python train.py --d_expert=96 --d_shared_expert=0 --hidden_act="swiglu" --moe_layers=[2, 3, 4, 5, 6, 7] --balance_loss=0.00418 --init_std_router=0.0359 --optimizer="soap_variant" --beta1=0.95 --max_seq_len=512
Below are experts of layer 5 (counted from 0) of a mixture-of-experts language model. Rows are named router (the router's row for the expert), gate (a neuron's input weights, with its number), up (a neuron's input weights, with its number) and show model dimensions 0-255. Each number is 500 + 50 x the weight over its row's rms, rounded and kept within 0 to 999. Numbers have three digits each.
After each expert's rows: "comes after" lists some tokens at least twice as common just before its tokens as in all text; "gets" lists some tokens that make up at least twice as much of what it gets as of all text. This comes from a sample of Wikipedia text that the model never trained on. Tokens count by the router's weight.

# expert 25
router:567462536482483524504506535506594462487571558536529472548500514506424541538460551521533536438546522539511429461464493404540452511450535423556533473611404495420495465502489458515389541534443531481497487398507497540436542472522440558428550529494537536551550543542559493471503474496532442504564511514495523425545574542445489443550601372499490564493510505549497507520537441520438454521487586553597495513495483452473401418510423500540479491487572507546561414524452389438572434541508451513477423538464528448424497464453499549452430571507554570483449522548486508465539566441488447585560544548518566513451509516479475422487451474509497533579557486493370445456460402533481528575510413424570433495514615402443580437396538516486450501471478501521422582500468613547427496444554513
gate0:541445469398430500522525582449406471488443488400614492488456446479432468534516519516517475405508414577505543587433487424525511569584544500510486411571490482461526492600550519566478508488445437421551519454470469464523539537501441543509570410468547543564509503565562501504503507471440546505503521570415499439541537403511513493531561485496463491520502488441440461493520518555580555472481468438564507489468425546530476409489510449554418448452580532593540444513551531585418422439511534478465513443466564467461444552547491528418478509500484488449521562612599488487515538530529595547463457523530496555464445420552434539416522562414502463461471550561437501565436376574518424495511484487463526457377479430491539465470539497565461571487538572400517489485547447483494543410438518
up0:465513443450473481502432478486590589496506479469516486512447543487494478460452525529547525460498439569489476400494514480419524506417436569502548511562536468522516507441489566533557474513507444460514447439448542474473540558486441448503462512492593496538540443485466490478443419517525527579514482552486494515524539497592509432485460489484483304542548520494392500480608403462510438540481520458555444469505564443524549470462528484505538620477488450525641460509503448544403537418440439597520520574558387586487560447509515537538513514372467509517478566474561547499460488585406518539486516485477565437576556553539468623467502461511481432477501478431459458622445506473518447446516514514519461549443555570560544454494399539543424511513521496575432422493409592445463488488498565
comes after: " ", " G", " H", " D", " B", " J"
gets: "3", "in", "an", "on", "4", "er"

# expert 18
router:515491505474541504579452419596541480564585529646550478468481452482469459543486575495503596496510480533484464496465549522508409524490464434461491414607535504462424522482487420537451493509411456475479482360563422539513543544576487483437509522471389589563542532459495443444473489557509524499474582441495547407483519488448515409531587468529515526463600478401512489553488476498482489472476521535512502531540472483604420527470484505472574515542495518539544486610486443474544477523548489593576410545514500417461557513460422407462431551486528525490444542552559516506524487523488467612505563579484547539464540466469490457372441470469551521541581503563385407546464439488453569525483420456561448499571510489504498488452595524457516547480400502471520491448464533550434557406515553
gate0:506503502480518473456510471549463447428524565563523470491510465530571529529603533480572567506462609526484518475500430484476591492548489530593541466422552470432390476588470390542527535519439411475512467527624557581536528360480392521525454505503514533496408458599550473480485569550476526515475526497532532429452559540489454456453482505457469597574466492464449502510513505396575433522490418480518537573581465611527504515511558500545527544480500469485590597527476494536595502529428398435585551528419463518529481502495452437590550586506479435486482464459524570469562499546460469467467464503445574480513512455546529559584545495557545431520526528503511522440496512582520512575483553514498596478542405458553466539425483512396560521551610486494489446445449518482546525440454555
up0:506493486510540550480461551577557522458413506432475528480539600490529543509430380554572532559564468531462477482399545521494516472515519615491563508507543517461568496604460466452512590533540453521579451522489544483475531460408564481416520455515530503515610494503466489536532520474629413513603487518532531425427507529456606478590504446544435481442469413523426448452530551557503543473439519509498505484498523506531499444435426512519482571513556519520465481450536532521516433431478517540521515562561396421567526469402483455467474427409463524516513472445455356525426511499510462479439460475526459477580504564595594462531537522496497498548535516492541610486515430496445506487535395407535398530353479483511554508462406385474493563538527475497435545520503434498471509503496487
comes after: " C", " c", " H", " h", " B", " A"
gets: "p", "y", " h", " c", "us", "ass"

# expert 1
router:518474491401569528467493472626464514539526544502533513512519425459515467609481492511573492447478496489527372454460544420554458521503517521546527487551439515482468462488418493533463493567509527476427529420477458508565578592544468479495534532482433545445566543511487463378529509503485460503550444522443571387583490528511483413506559514512556519454535416513519491580556473542411510464494610615553488563556511531505455478622475517509473503505555517534479521646408358484513435507555486510550488599458625405479491499411462531592497511415453562553512464441524512471589530502552449534455509450534571509473511524415473462466450444505567568531536542483443523560480506540487563553508446432567426592490589444416517534506509476519502497477463462440442503471515519484393553456524523
gate0:501534527501458459463509480470465498500371526432505505516429518430496507534467432483562462493590457404615429516479588526530571474515476594575509579593395541533464455566473519492562471593487504474514479465475544469500505553637551472522438514387560507559527543478499535517425413422477559488444455569452559525470506499453405502429518549536509464494545447528442518552543579419564397442498527540528414548441597511537474465511425389533577482566509510507532540505471386469418454419490409448442536426505546519487486488443499530513510531551390580516560491460397510450577431485511499551424497543507512488572530508506499457521445445446561485504475421456541456546478517546529560464484444419548478425493518443476442527524523545573593441546451477531501535465541566476535509432550516
up0:501480584532515498452444449562469491555505553399545481429467553492484657479465496551536520581508400469631398536464558522558455492566479502569579538591452614459537554558557410463485545547529536479469450457459487598408488474506463478484543540397442557464643524515460480514460571478478584439535530515486532513492433532439409513518516517483463407473529490459488417452598504498557442475501548512492513507461542464526551588500488492456560516571531511543434520472479472499466468487425358505488545454417566496462483486558461522467544506442565453456549487485489553523547516510530516587503492515462436464532492542521557525530440515461477473527471486481563513516533497522572399526401487518586506543479456427475460543550487678522594432606520433520525475516553468501519445547494440
comes after: "0", " ", "1", "9", "2", "8"
gets: " |", "0", "1", "2", "5", "3"

# expert 34
router:539423588431521449501511513609484501559544547556481486527526386422477486531484476515540498407517550411501470480426511426518478515477424524517525548568502484476502502512507472518417527536488553481407517511463497558436489499471397527484502537456482459517576535461506448410519478542404476619566510498573478401510539507476461430511529495479503582424481436580565495550528494496472452469624526549523532572497437501500533435573414490452561502562572489608437406580458411581524435455530468480519415589437568442493530528411430448531427521442465575519548458482515529424510537468512385474546560407482569484468516546469521475491556482466576476513519554503496403489513471471462507633505390480556488505571507472407475512518601470523556535511525559465453499482503627471447532445513545
gate0:428561436459550481473472556444517617540512578636582490489482532523504477517558510389639572535486533541438437382410503438519577439507429462479463497474508526543543500481557495562534433540493481525518394509451540517528534513561506566493437483504510527511493515524512480492493470502607542496508525473491440477533515544462477538466537576513549439537507534495394482503599487447556581474533521408496507400530536514532509490472513485537537519486483507512476462460516450568502452493439468535529515471513471512484588470304494390531530508439520469578477462532429448526544434534457452515491581527402535575459516491588455512489477494516435462524519502408481507443475491471536485540492565560533521432617447562430536454487509553453484555546458546483382508499610540484621391535460617
up0:496480569609590452497462585579439541456434551543530547507488549557497462485553495508428461469471526501515391468517514539543479473471563430479468476442482539510533439528488483609592478451466529506585591558485436433540507501485502488497515478490486531495520540423501530507456455473466534537525541436491499558482473477439485526571499554552466529555538503444599514555462628458370499508443456468538536569396465505491433571476468557441496472594447526469563361454516516563464580457563499463480461517442486383563476451452517532460440533502514433482462554598493448488504664559510459519521423504544460579455548503512524483438530506537575577584603564479612464528466433522575444450472508483462380479446536440517409496503518495515425590537474496469498492565529427499539483483422521
comes after: "0", "1", "–", "9", "6", "5"
gets: "0", "ed", "5", "4", "9", "6"

# expert 38
router:544482486473540482493464460527524425497523573587499538545530465498562516480425580574493536461488555547475483408500494457476412566415448436488510531602410514476514468546480534538445514528493610545464531440430455576493525469526444532462545534558435482463470518504613516488528433552395511528558490462464552450630549581466406477527524440391543457428521461548574514512500470583441445426576630556550512529523486551552468526575484466505519521551526512568495492530397429554507444538540486500548455505471559497486480564493460393497511551448497555535480454461560555425496542479596447485461496534532505496486481597405479503437364441465488499559559560474407482470564516537533571507595441465558428578475544431482565442417470572518489496537482473432429500418494505547523578497466533
gate0:534502479478536436411519491538458514525500616513499482489550476517513581424553492482469443495467491499527549507456419476475504437490526469561471515436645529518581479468466526531423460523498550431439492513415567462463413457460531466601554528497550474446538490497463566505454541544484475432570542393443450465423474568534494450540508579462496528456508574508555492527527524492501495533598429558577400538527487576489525415471452570426482597519486511472438453528544498561613570560488462502449489516522498473437546407519497451622470547474437547474403526562503505556364553502514470485484469597489468461544519418511499543469461497536438533501468512435437487411483597529547525497538477487514499517536467541561532512434578434534531515519497448390566338524479485466482559467587645
up0:545545389477498509486448522423522608559437512536506492601528537460415417338464606505475480460495522570506551449513586504511439465550530461532560509545497418449557470486535449595555495449533555498472525422467472460517443408568494517534563533525489495471495426494447464545485492526473472426491494592503452540563376423432499475611456514517520483489406430511499520474522444448479515496519602552520595561486519523548529462615521536417401624521537409500527456471521460505472529537466545506542511573483476511493444524423477487569618553531561442497492453490568497535534507477555551446475459485485564516419585506516456560519539472406481485460510539380472428491538501492597520565505497459616498555499425477494485524414533508417505431502427488536556498545492503408452460470486504
comes after: ",", ".", " the", " that", " \"", " and"
gets: " F", " that", " f", " I", " to", " which"

# expert 5
router:559427520421517487442484477545548436592630583525564439533615451455395485614481564514527642424391531433503512512455537456450420463466435482481568494506428445509479519505491439521463539564464616522440524473429509582548513573520470587475541594552435555563491553504542500397525444522409461544570539457485496481499531556469475467543542452457562517453524442518511444530535438541436444501461538571506516538498480482510454452489467551541534470550602537528434445563456396559533494525523477501497507483438580471499476504387462446516530609371479502411487413513519536444499518426554442457468527495552486575471492529514431516486497531521523481552632578497427433562463417515492563543549458470526520546442530481465526483476498515500563526522485548474509512474486544574465475463498440
gate0:554468431500436423501543641484415480532492556506457548471510485476482565479506505471522599444510622498453521537415502492491420538515566524509559472451529521555489458572495437527607466460408465529480452616494562457698497420451592485406471510413523546487632511441525555513479545574421559474463596452524394515442452562506528507444388369495498601490444446560571555502469491538474463526500470450545528548585505529448474540524467577517498462522492562507469582443508469487515489489508433493477511521464544471541537555472469527562509499486497434535513503627436597448441457528478503446484483480487509528525402467479491485471576550508521514519466393474477504474487470481496511521425464465460461477469469433544553515453512519475433546489582525554452531489563489482544583472467394
up0:573454578507511510544516588498515600460460602524549511587627564567467453551549486453517564462463637457503429570445519482539444594468462576522567552518493545489514593488373529492529521486487454443516439559476465566519612436444503525484469583497516555455485507501575549553516602521458573512556482481517448594442565520491432529522509384476512496438503548545500513439376500571547481493563542465502514465459577475533487485438475482495447467460569609491441582491576433467597408501521468575503470570500445579493488428500512486539530514523534556506547503606497514505459468534571497454525472451452467477548548513475524545546529524568504503535499566456518473519449461462539534439480499563498460403404451493534499598410558491535484538459534444527442363449501501493486498516556419
comes after: " of", " in", " as", " for", " to", " and"
gets: " the", " a", " his", "'s", " The", " of"

# expert 13
router:477438549484468500474408407561517412604513562521466500470559488431470445529449615598558506411476580469477450510459524374465468450515442472563562532524426509472486461569488462441525485539413519514468533467465440497488471559503485513483505535516420583515544568436581501525570461535414559541550458488539555421591580504462415476491519420408594541438629477519513553532576420505443465408542485557526542481535441535583511416445472511551492542550504533472525485483474397585517457517564458469520481518388536453458566541511472508507454498440462534442506468443532527401617566497510486512421579498493488501451470566492490488506436466526556553566513540576545526602492509522466502578481517495535426558473527421462517468401485493551530499458422482468528527439426502516446524406543529
gate0:416444489572538603450473497492474442526525468527566493496555519529560460493474458532393463448456456541573515672476538445480439529516483623629448488472576475470552375549406414531452563478483482547426439557480458466529546512525466474451508456487529542534513528504525493543576505486510571416393507458505483486614511539410471470502469575474483423528463469503553497565534547436548576480515533523451515503428506463503480470480530487518567468498480540510420580456510472458487502584484486485530446467506535518488512506488490543498583562451413556489429602572527450483482465573509516536436554532421509433538519497458455500444543445553591455498367476382562430470578490462546552500449497441510454575439455512489465397535522541481447486575429445509512469449505491606507413452592512
up0:376557436469495555529475391563529521400541487539507511569582439477509479537622554476496550551423532498561631450544515616539537573480450555441550563497500587656490523441493526531559508549447453533545431484480510511458518568515548369475565488507537464520502464499533582492470505446449485510453544370528494487531570521572448455472596519488579585518479507480442459560503522475490542516416542469506539606511470571519594534523427547558495448481480559513507491492506468548520490449499538523386499445520448451502566536488500532575579479546509511472448418463405549477483571424443571458476460456469549508436485458492522487554383532578479409559553495547547525478514446458522462567528522535480518460531541451358469489439508502446489564548415516504515485489469542539566503517529490
comes after: "\n", ")\n", " |\n", ".\n", "s", "==\n"
gets: ".", "-", ".\n\n", "|", " |", ":"

# expert 22
router:533443610428549491490504455579512498566547514585528499517585417523459522535447556531515458442465549541538403476503565455542462458502513494506470487606494474480484457477436514520450469537447563565492529497402461537452546575546458445432593572530431555490526521523564514454559485553478498525484528484467520415525557514468469505527555505529483555516571383462558585602491478471460431502481583484545536511535513458479437468483474463509558574508541542566487481550364473599512459555533480579531443614377509394480472584462497477484418555481534561479480439489533581434514443450555430503438577428502535549486508543472464441461442494545484578593567566488478441528555497478542570546496419506558413473578492432394475577461480521498538463490507560444443566473470589556445533398498493
gate0:546520573506597494450490540513584621433515530535512542608569484542460463469435414520534452538489566520544410520392487526483396547475485518637538605465473528389505552461484532495470559480552522500474523500436568559459561549475460499537546526513524479497502564504401448448480487525500463528484477536557511487506525473507460538481511463497414363545526455509460592482601576487505450588462569443467510509460451489482348552439474586554484483568512489529514410513436576550540473511476563595436513469518448445529437541442525476363484541506481519454481389561435528420547459561473526526511479495475515483583572571483448543505424437557443414511446566541526464471422467518508529455533521553560499439552386564495496515441565472536592473473505484535481524550548518515462478510468471
up0:511529504547496458568454412470466465488407479473535531403556566482492584423435507497533528513472414524405553508453524398496512378575393501434512494543515472548521462565421550478397517456422434532524627537564398557581624513478485439528476483454489476494538507492483519416440468533474535568471474496459464495445493482488492414465502496441454547494454529557490602414541515439567534444468467547513494569645524553507517520553526582570486529383481525495483480454562457440522556510540426384529487525427490465549563491526570507491622502481474468453496609458485502545429509536567435463574449441425492558506506477479534523469464478517523495501582565485553512499538501494523564463486477588493423534486583472538522417510480515520489421460457542471594492496483456545638512486532511
comes after: "1", "2", "9", "8", "3", "4"
gets: "0", "9", "7", "5", "8", "6"

# expert 47
router:507490469459506476549427462497598482468581588521495463542533500497469483578484596502503526427453531489539510417476485405522392488499526531449498527551434472526521473509499478455474507562446550496510513474506522576500526471513502491448543524458491473514490458541513456467542467493441478518575505468448556460499550611420403472543569367436501540426500485503602482545555459474459477453531543559575506500587504448566506423557444543523561503653542547539500460569499451535508465551530446555571444492496477442460574534398468447494463521447468615459499442463514546448599582469545486526468613527472521470456499548498479407483423427549572546537568511601456441529537519515426545543558448477538460578477562402461632519473491622547531580542539478419450562439448500479483588447513574
gate0:537582591501492539480608501438472443472531605488497506429508458560512438446476519499550523591475494501582512481540460425496424488464518470492470469372540410526462575491524546548469490571518482508510584448551503503442565494513521454556425526542574466450513474573599521548482514537580535447543492512461505424513528570499568549475597510514528558585570409479526498495463481450497464467459422501557456494437585504559476503471615549503503474544487524519511542456555442472451519514506515495553529529506428555461548574501546388475569479534492472433442547489493517523567442515468435407457386616441473432550641510499475555633476559453447567544537503504512490498465465467505535553529490537581472461538401554579460576488500471470480410510413550408564507482405497489581404494565501
up0:589480435449475559367519519558460423495518423495535479560487522451531529475480564475465473506476464497492617562452533539596450448581488542479461513396540525598521451490508392515526501543503451583561484549508518484475489479542521535460421500496514475507432435456439479500501474575526468613558516452482512447446564473469564476543504466531525514496551565470466594421498558479606485526571536508552472396508506485521520553519492567588470439513590526514489480508609395475477565416502439554472453586475533543468627479586419491511471508437433446496493503554498450525516427539386523479472466412518448477459509515501512597532420394502487545550407584498642532507490474548519528580481524514487408508476442427446443496510524483528477483523418581482595529478410523558499571510483468
comes after: ",", ".", "s", " and", " he", " He"
gets: " and", ",", " was", " as", " he", " that"

# expert 46
router:532441567466537533473442506605544520582516542562487498498642463471443428475493522480562529533385543431541413388476478448460468510444491526507599479496507453500425512509482493497413477566452453522407513475530504577436567600543503544477528523476506469487521599578557498430482490543511489554517515488452520504520535522461432449462546474506569517521567403460646570559507501469514482439500517515531408513451466446580449476522501464482477534554477506552548478460459453445447460584581456513491455582548620427421534494482453404560456521488493541493518518533474602416585554548483475525417561477491423546439435516500432503469476502530471560525552487519450392510513378501490565590541534473604447504556469449483531515510514541494488624553438581483427514512462524580497525489481597
gate0:494557513528557522457567495530399588538534483465465442477453358465527465352481493568516449577519566402453548533501535516512595555556543494564465526543471509486489505460512547473524389459561516475504576475597527534519479482459555448427395423426386476408492527489558438576467528504456499548490470563467458509466547490472549486488537534509514562514567462549521541557470460415490551524438638511551509470489504555483561524550534426487500516495447537517455583501541532414436486428530398486445485527496497472542531558551399494426491510546398522495409541489477476504612460478395406558496564428474475465446481549427560462503452444521479465503493558559459506562508412459508555621468488461527469510519448513532485484526501479484553537466525614450479477501539604470531581544600485
up0:509518445447531479470469517485518515467425431537453485539510461504490498550562500453516509446464506422509507583493483518573465480418493454435496357483442439512572516551516479557548546585447441549512602406535538626523618508523458440504494616581516538589539482497542420477441519501479592589488474453532442558486526559474434551504461504409509594436524629516429493473600554496615600455526506532447465460479486496484519489539556482480552579543513504475475508474615473591430552524406491486519564525482378518495489510530495571497511574466521473427546530505537449557511532497497509466488560413509498574471583497562571509534548389509509416476545458447544469522533421461486522507427531601541472397464464485393500531482487441448531417505458539437513553502435484489460517477492567
comes after: " ", ":", "1", "3", "2", "°"
gets: " ", "1", ":", "2", "3", "5"

# expert 0
router:579438515445512562453499513617520506614518513510497447538625503480497445609442604534585515429424551448470443440448507458478469416442496477507581495548451504446478479524440450547417576548457509523460487417468487539535506579549453554426578551484472532498543555469535489425558445497420482573570474472477494416592564509455415462533611460545523488465508498516514457576595492519418435414587498545500481511466510452557522496520455537532511571493519518517513421516456390463530383509506470543549494493508576440491547522507484403602505553511510545497467516529500618413550516495556446526518564535513478464472463464390513472510458472587506586512551555532403449554507513431473541620519409472611424516492515490477518474506490475490532553510473555500506542441503513490408465432467529
gate0:524474544489522502506523398510431517470459503446504588461522496443519550547401563497424487482483439489553416492581519565496488556497508478538543438462472432473517516560374331488542417598442492516506539443357578513555466503460505549542542489577573440522460516430485459592579507437586469498532482485568459461527401516530501539588523551532577517456463535534440469436494556557501503528521380523549605522536387481525483461580503443489567575485407552491475553460517520457488476472580521536504533541475549553414497509514534563450377505519520390500565540459416497530480525481576494472429486520480530494535478595523573453597530579491546542448517483485486446564561562521484584519488551557428579447570568504558542434478526524467431489523531509524521485557486455481532524505563466
up0:472434572433489564407478531506486550547433497493385446625450511477427430536482496472499651485550497550411473429428427433449500510567452543508539413497464505461589513551512461516510509449550485506590456384528451496497525547516499559502474567477512451554576499498365530559506485557525528444570492507478453469525521528452465500500468546556452561457490534505453456411464474511520568475506476506507494464535451517484444510497510560498449484429438524461493386539474560567425564446527437552554489440419534529442495492472618599503468523491591460501509495462485444467497474495428500387552451507447463385518540421480452413518499571483450457427559509470488565517523490483475538627510501564530533547511594454553447416505550568435553470514498520559510530475437565516402401492462407
comes after: " ", " |", " (", "–", "|", ":"
gets: " ", "1", "2", "3", "9", "4"

# expert 20
router:533445568487602506512518492557543450471498533476504513567585488452465481498446541579599554391391558489513393492528463482570460492517470432517571534502442543451356444505498538479502499572451524543511479504468488452563543581538533469489505487546447502479492594487529476417503444572428477542554532403517436390618554508508505436581610510504506552458536480542499459644508494595407433434557476501548417511546463419476408504524436529511556510537527587550541422630485408521502389561560532468558488495522479480434558486458435478517415564452521541477440490516549562424568495501577497561477523526498463502468495506503431477486513542478527582500542490547478501536497540573423583507506479491613426510483557486494533489466471597551543574526473547443495497493454520529495471456544474
gate0:521505394415587522374475597524529534497419530370607432506491476632488582506463482485549496478493522554500395469438536531483425582558413553461594551423491561532536551413407447448574605451513387506465424543496426446497484497544404491500503556517419542546513558514528492503518443540481491424440570567525492503493507466427439512476523569441559459510554474556460479569464596530558473461461466525382434511498442498456530532449496517458512484470530550514388510480576503463496407490472500474440521558490552488514553470472477420522538517487528532523535441548545489550477481419480456474467496622592544542475499447537507481489555520495555520534520505458441517497510536537474571508534568492488495449458363513461520522414532473492499479508503472538443517481612530413536494541530601
up0:433477378508474489422476486501534511517429524579579504477441492578588637457537550418556520571573497470566502602484587529545579580466456509590528452570589550465501507502464550493527520520598473454528536566454533539592609471465511474571503473472518490479399415504500518575496520558503578585474646483487490469466529499442469554501512486544542448505530407455542439486511501502502446517534562496442438609538509492524479501509570490446554571460643507513524429520514505540494417463486545514470495534477485518598418450553489512556514335541524470564402515468512443419481476504534507467504461470520530521495490405482486508502495495454442468558548514496415622508502431455462526551478551494489454518461613543475458561484529461468487543590556501522541476430547481517400503497448536
comes after: " |\n", "|", " ", " |", "0", "9"
gets: " ", "|", " |\n", "1", "2", "–"

# expert 41
router:543447529451458593589420436523546465556602576505521470515568518435399452556458542533491558375490526449530448466475490470545530415456425434519487487515391449501485483601432519441485498503464519471440508417406450538491508572514455498447469553503396554483582587531543417421491496503492539504604461444477494472558574529415448485575527529510519510416561470521519526508513443561395504430464538621532521535546504440562500473506495589487461544522542574506542447579469475559510491487529492551530476556425488462478520552399512436511468520461444520472548457454519508405596525500486480543467618543521474476415459514489454457485490503527553556609562527490492510545475510523503555488532515462497422601473539464408616546440497549543512513505435525442483519424431516562368504463535538
gate0:563440501512503453548535546569513591535430530474481554535496555543522502473581560474502469472572502530466522505362453512421540507488565478575540536502545507520523546463564530499519447565581456438467450483495472353518480483483462461495504523549548578517545636497422549560578521476568447396435586614466521445545498502531513569429482495518499448480477489596466510513504508468427492463578561463516578496479479502502538481498485555503552520574453468508439504423472537513493426491503474475503517441524494521483427524449481482485450528502481636569430435557444437497375532551608520516482468435483477505445379425541516522440455423570387555520441399523507513455378533422496479549510489519428529511499439411478481532525479433606546506536580547525550437455531525420483489484575590
up0:523429498426610497485562393531477508538469478509500400417512539507505498509509471499453492495550419446531561532444530438469548586483538544491590456508420573542498349539550506429509514536388506566529551489529527529610523484581556476475370465443471434553519546487485498615524476528541538478502525500478632521494534493497476531546467464517399502459551514413491504459532555591483503497509538454380447513550464511499465424463390488456526516441529573397506546532515434527499540468570423455472497414541486525455527515530540416503477492574459539531487535541559496448546547515521511497516496328564526535503432580549432445502469477515457498538482471527448438559586508549489459424562549550486474520472551458474484499440517534646491353557547544495472452517520517489523570489536549
comes after: " |\n", "\n", ")\n", "\n\n", ")", ".\n"
gets: " |", "|", "-", " of", " with", " by"

# expert 4
router:532417501428516458478443524550534405589523530528560472544537431502416517617455530554517544374422531471480470467510539436469444457496467474511642519485434506488407498507463521556500516574509539554504568500420514558520567602525454553500515540492452589484476521461546438443537445532383552558481547474522516440515469534472520452575562489471505552397543431489574452526545479553401512481478515525522520496487469502517443510526443463463516535495586575486399502572436391543540491579498477537542466527450588433440470480375424481557531525507446492438434453520508550418624551437516429506456520511527523579518487557469487498481437518571543545526583535484438472598522471485394570519503492502621452528517618443449524520469492521489496536543450523416446518448459503556478515429537538
gate0:418606471419519539536542500536489549394504565558354404478533372607482558486446514485503564523529512485545472541536406509509525487461449422529580483466503534440512537559464514545431529426569457621444514491497587552467488494534489600469531484583503458556482456494541447593482550420479479494495461515552555509551456489521477481542544507455388474585572535548464444506451540595522556532516469499452531356430525476494474525558458468503540486546569507552421511530486425449487473615418427454467517470449444405510505488474567455597478521506510458444469474408538515472470496443651519562459568449449527484496507420438470596503479457464501517586547445463502471492496453486512486402450555526517434509493577491487514425532574494507456491552481474494590459558543498548499495489523555
up0:499490532502481471450592461508433526446552520600525482530483474437534475510543546393450551389541524479522471466518565494612531493512435428526463534448534517454568516553473504477452413464436467579551460520435575496543515575588546545489548529535531460547543468468544490502551451462446480486519482539550504450548453411468483480518542497553450568489567469603508493391452541539462572537390554430445432469571509461468498440549482546437507485510561485454465519483474446534551564515411566503550422555514450493550572472463434494461492572463461558510486467533527451470588477453573421539471557496594400445462538420496525545513427459516466546594520466474375533482498495606544461449482481490531484480480629398459526589528515604521489421515535427575481439530555453502513549479513652
comes after: " of", " in", " at", " for", " to", "2"
gets: " the", " The", "The", "2", "0", "'s"

# expert 44
router:475410499476591570496439511549472456570506543553587482520614499568489439464460561534579557468444518479490474457444557432447439385461451450471557577625508515445476480547459457498482490500500507563446514474451502543478632509495438531462534576480474568492554554481585455441563498516480521533522519434506530471568492453436506407570565438401547562440529431421531519510500489533513503463543561545533513570499425546523454486551511549533501560514478478561459469565409479525479426564511510607486433517488547408455470552451485411595492528513487489495470482492537478467529514478596457585479592505499541521447536468506507457398426453488551563542561515528463444572595477528525537506580488489571452587479603466441567474463480555461504503447406534434425474430511487562407546398466554
gate0:533570490419540578515536411556417553493396506534537514520520435497462507467468526494429533542379525539522484510448503458596528480476589412518476373534575499473555567493535428539450488534512437498419515422539479489424549408463480447549548584457389479479588559442506541488487500421564480536453530491610507536431508485518538503499594470524561454494595533476507501568417538548499562446406564425540508477419432499440500419546431402544507501436427609493446564473508502386453492573561465450451424542531514500465447458512488484430535544453449495530542550491570546499594536556502604553471496574484494508523505420543474530476536581483467449414494442506518520523428542439488491465540525449516448475486499470525493515450490482547534511390439418454545489495536494535587560455568534
up0:496575502632487393600375437431494507448498560452569492531396478524570498539592440509437496472471532401497541557446512487521549539544503448500367476485390470470519473498555399423481376478590513569501528492516420541525530539434511513539551403478389530503472464529481522551469493481445443531473445572523494464521573451430524481496494448561546450467473469540519418480483571498517559580502570454445510493582515545457442543587428529520421509489514447621533500487465526426511578468454519574492555441555532475520438457467444457480528537464453505443569474548514557422549479416493547534483456488473564505465516427554490480400508578419576458508493547548503488497459523513484478501525581452428503485475540418508504595453466518602569531521608431439470462471500534494521476453490515
comes after: " the", " |", ",", " of", ":", " in"
gets: " C", " D", " P", " B", " K", " N"

# expert 14
router:510409573389502468504513449511553421540556544509545437568507446448434468515477539566555582456508530448478481505445534478532449531442527525537563506554500516483504441535496444477418582588421542599489547459479468582556552494478464578406577507523429473466477503498511540441520444517437515558584544427475578407499546590396413472546523527420539561446512440457547490503552391542441491440452501536485521536473508518532535453460508504528617498499539518578456424537472476531501462580522494583554519536452619485470476521445438448546489514450513452468525467483548499437550565455507357507467538579569509545456469551420502488396451501540488507546482591468400486479520513534434605549560436484583452582480574466531529478392512478542570536527509482465485569428539538486419509454509548
gate0:477516540555434566491566539525472500479579497488645481456581523483473491454499451554488367430593436443469448528587493525408554556428535518462546553483559477439496463465456483411406523477580508521578453464468517534602409535438555596486501562561508486455453455534424540545565485518475522505537408524555466521480509471525595604481490535494463527501505547539565511467535466498510504468496557478527483534464412597499552519426561455559530592548545519531451551513467509506427413555491457509537526452535537526465475529473394451479495519477545439488477483526556428426513543412526478378515456531484511564453575506542594499512555398508484503516453512483547426512480519432469528537483462441545507537494574488518565560445485509509462457548535363453470619380439404483397482538506453
up0:547560564489436492431439458538558421521516443524481414509462549537435503484516451440446480594470538456497496497524451479478512463419453514573446500554468541520564548515446580528443453476507399484574428501509465436616449522452481493560375485516516456546473501548525452599536521406468517474416581474444508526516476438538513440496486517443512515491489542518541486547503482532441496617448588506484559522430526535534478543550468450412448500473437545468549510384438505625459445503548451476512475562524591600443445506525590478551433424414584455535486540570536456472405481474506412595545527460474611526545487446440492496487498554557457514447451466528472508523515383446564425552574499493479475551467440525414443522628488517507473563518531609493401518478490512525494555548526500
comes after: " of", " the", " a", " is", " as", " in"
gets: " a", " the", " an", " A", " one", " first"